From a checkpoint of a small mixture-of-experts model trained on Wikipedia.
Size: 14 layers, width 192, vocabulary 16384.
Experts: 256 experts in each of 13 layers, 32 SwiGLU neurons an expert, 8 picks a token, a shared expert of 64 neurons.
Below are experts of layer 10 (counted from 0) of a mixture-of-experts language model. Rows are named router (the router's row for the expert), gate (a neuron's input weights, with its number), up (a neuron's input weights, with its number) and show model dimensions 144-191. Each number is 500 + 50 x the weight over its row's rms, rounded and kept within 0 to 999. Numbers have three digits each.
Before each expert's rows: "mostly gets" lists some tokens that are sent to it at least half of the time. This comes from a sample of Wikipedia text that the model never trained on.

# expert 48
mostly gets: " is", " been", " was", " has", " are", " became"
router:474489479439519511445424569542592530578446539502577542567469540486594420572482502468578519571439493435478528462451489437405492484452480530499504
gate0:527504531542510622517445512496486551505537501507514511562508441466583397572533468528497484511523519512519555485413510471450516513506531462415487
up0:531543500451524517539508471602519538496540439429523459485515502530539460521588469507543452541478538495445491443462457553559538528506568496437475
gate1:534439432478449573530512402532509508495527469438508498497482465452522362481514437512445410421515443553504415560518509482476490526602574607526456
up1:473524558533513546505461532453513438534521489492505489511536479560476481423520437479551485572566539509534432475481508472569463488447515469573557
gate2:575404460513495519405486527470392491493532530482516469477425496490447453490538513536491467432581540537550434477496478487560539486534385476478436
up2:423459397468517577573479497533421499611485473438481483461512526449523549580521517401451489477479323474490449483416472553650474441573521469456434
gate3:440637516532497446468527420553486397519471537495416425450510522470442452518551553551488482535534454486457394425592607505443534464478448619552502
up3:519450537506372537432412477460511483572569502444479462564479523528455426575426493516502542580555488397421495438496493455426475427539540490445555
gate4:524457555594575478433482633470469529517539505533459445449559557485473449474503499475493518570506520466503572459514499494464547427464498449510572
up4:394543427512492452497538451506428567452511488448445599482573450504458422487466504498484494504512504560475510467511386498536463479437457542587441
gate5:489395467524439445454450479398547468559532464458560542393553554505514513494458463551603405533509464474434507548505529562459584366491483515419531
up5:523410552418464478457488526619579471564506498559460484579551498555496591538509463529559522492506479516431552547564394579507486534494517464433464
gate6:519541548439481523455418545411492505486305443482491468563454512526534493577474419417529416499497505575533504500439448494537540482511563584550427
up6:542403523492460403530512441536560530474442458520485523502479494584442530605483476488468473541540486478507520529503627519523558495528482527511404
gate7:436556446450495481479581518470497578473519545435453486525528487489491582547477460498557485449515477446485480572413462533529519478571451478562529
up7:498513474581561463527604492511510501463580449418498550465455473517515476529518438525508474520473487362535504530589539528475430478514462493376571
gate8:441502373521534551433501478456512497495388475528498549513517525529559491638474526455459451506554488478479472526575493563567477551573535452554413
up8:463590501464418559472556519410500517589476590474464506526525492461436502465572391491560463486431460489509379478509498502469482483434547504483530
gate9:482497468537397482519455517525557489415556569554458484474531433423563470584461469549584495531447437414522457540469430463440401502599490459453499
up9:505549517494445570590505450501578528462514529554473477434532422463416584557527449452504464594364536522498630611594564540377467466432487501510476
gate10:486561470492567444437547603506446512397425472554532437483530503530515408486501492428493348599436448381454492494520469502506398466490496525519480
up10:540413499485552382458482538521527583529504525444502504436465615481527429527522491453460533458490594539480495478407465512442505572564488455451460
gate11:534516571528447532534512535527448505484500467586517475492415409456472591544466468569460508562507515555514473541472535521467572446448417473485523
up11:536472464531533449424544527463482550443439619414502507464532573370459543504468445491529514533512561437491513491503529525441534543473592492516505
gate12:557411533440619514536491511506436506472457559488491524565494575467490515485544447450526491444491489445432453482466468427534439461498520633500482
up12:489584446572465508517422539571475394459492432459426487516459552518560566554566548530555508449443486470513587508482507422433435514486532515546525
gate13:460483517524483575494498484512437475481494468515551546454495475458395504477486491430456523488506535362539428499536519516490515340516450530498449
up13:529512465505497530528484554479440469545595527430560567537499496528514506486518430473505523459497470457506497503465468523516458437448503534570383
gate14:481506503585477497453543555408552463473511472499494472423566458478524484578470584496525611545407359534500470424549498472557528549477313508537550
up14:483494515531511479501541522520527468510470578578504455514527526455413533413476423585466465547519435443484475451483477526544426544561443510443487
gate15:451480503562518509474462512454550414510499493549506444516544545504369541440489497521526526502380484502427473470412556560454504567544486642590470
up15:593421518459507557554496496482459485527569456553567500425495455493417507482446421440506422577515543530510561528516497595515465524413556482502413
gate16:407456509515489521572527445368427517503430483555549508489470383532406519556485442513595543457508517498483423492453507571408471408459425468485465
up16:450453404501495483446485478521528535484484567499474537506515414487396563456530439543583457491526486456522462493458458575545571544499497590482551
gate17:531475528337497388556499452487538572510553456524518452534517457463544490602404481566484495594550462478543510454451564441488467518558584510504575
up17:537512462540454456485465446508546447528458487529515479484410552446577519460533463723554482564459522556477537485532507446521498449418461557494567
gate18:528429453504445458494494582454525435483481443523488489557481582532423511502394474537534593448422524369526470442439547535426598522501471466534544
up18:567463551491429551476529553395565496589516487532541447473492520393350495658505516538561508448421589529513460504458470525476556542411584448516495
gate19:529523480405446475493499585432485568553429513492493429491504491562516463554466440480511446417489472587405517465511438636452542552482513463497452
up19:547405446498511516567487527453466452413528467593476528496593501441522519567440579485492499462536459497544545467460512516555460418561546561476533
gate20:602525433479486456524502512504474492574508461417524520410525477494495469568425426500447603437521482491588517506461527442499478481415545436495517
up20:557492436466454549544489462507503473597520514467576373463433538533422555504458448534428523453484499574483555505444519404501547446404500446494537
gate21:539521500528522497472475397388600499518413531520551448488575562533576544391471598514515385492558510503511522508556506517540505542477571458501545
up21:559516512477533574518537560409456407487493513563588546565554579637474375456471407445534484451409437455524453468517511525522450502544458516558495
gate22:539505495501487543536457416540540480509501434517421415499570567452499426498467411415551467512529422407504503604407494499510586488451506532471515
up22:502561426523515483545482507533483573496406517533497597419455497456536437375493597440421536505463540501581529473600498444472446488498461570495476
gate23:525510523452492468516370450478544514501481517551419489582525483461436406528520413578562455431485523540560475506448429454466512440539582440476541
up23:518507477522499474447464536472491549612477499495542456520511518499558472509439541473502526463504540412451442503580544528489408596473476516455494
gate24:535501474502547407443590557491424494537410425558573603415457448491439400567472474471548493495497547533485569496500542548446482486616490584537455
up24:465482435602444617441385496442472522416518591546450507438510522487484490456435552522458549449527559635512517467455494484590508509525500560488521
gate25:467557485521535485545548433476410522551472530556536579442431492458472493504432457508547404478569529487461535547513464584465499469527530448589534
up25:539483502558423499563549522593461465467476484493537554481498525455538598411546539421477506498440407514504467499511489545523538450544407510518566
gate26:458410430488484434492398592490472523579436571492514473484413489494482481508511521441513458438477494431519481428488461500505477531495541510476439
up26:517495446553456400486465529455467402579448551446553476512484509470491459572406417480499504441487516449487480456478501481450502472520497546467550
gate27:571465444583564514534447495502520474506436519473473454472509484587489582517384567492461463534483415490457503457505503529522534476526469466519411
up27:620438472519486490491481501438546534481564491510455429474504555557563515419521505424479575543507415496512504552525480432465519554419452456500504
gate28:583460557492471479553502506420480497517477527504512464480461512411635447522475484442466510446457528502515471515454506461540497454483490567505538
up28:509479551472445353500529509451394544498426505485535561439550603425513643437623548505496535528501494550423540567450478532466430569544489598518492
gate29:483478428579488567521521484469506467515491563561483525585576490491477476500463548565507565520502462380625419527449504485510500524475499507483456
up29:527450529451515568513480576463499506487454596602482497416567467534572481532514458516607458448479551438541587462422503390483570429599531461512612
gate30:468516558606430413418487466587405530486385461437569548483527403415565472570574532466479518586491454497558485499485437479430492526553505516519471
up30:490542612542547509566599440413473511500444554640435494471491439525546531549482564484526543513433456493439483434505578572545452436520516489492529
gate31:483482419517491502544549549453540544543437526539430493525530509515452432464614621471462414485529461576535508436442472471607366576450501509554562
up31:526526549477490499517477554465506529379504556528496512481436506415465554451481619644472540550467525524557465591439507508556523465551417511490534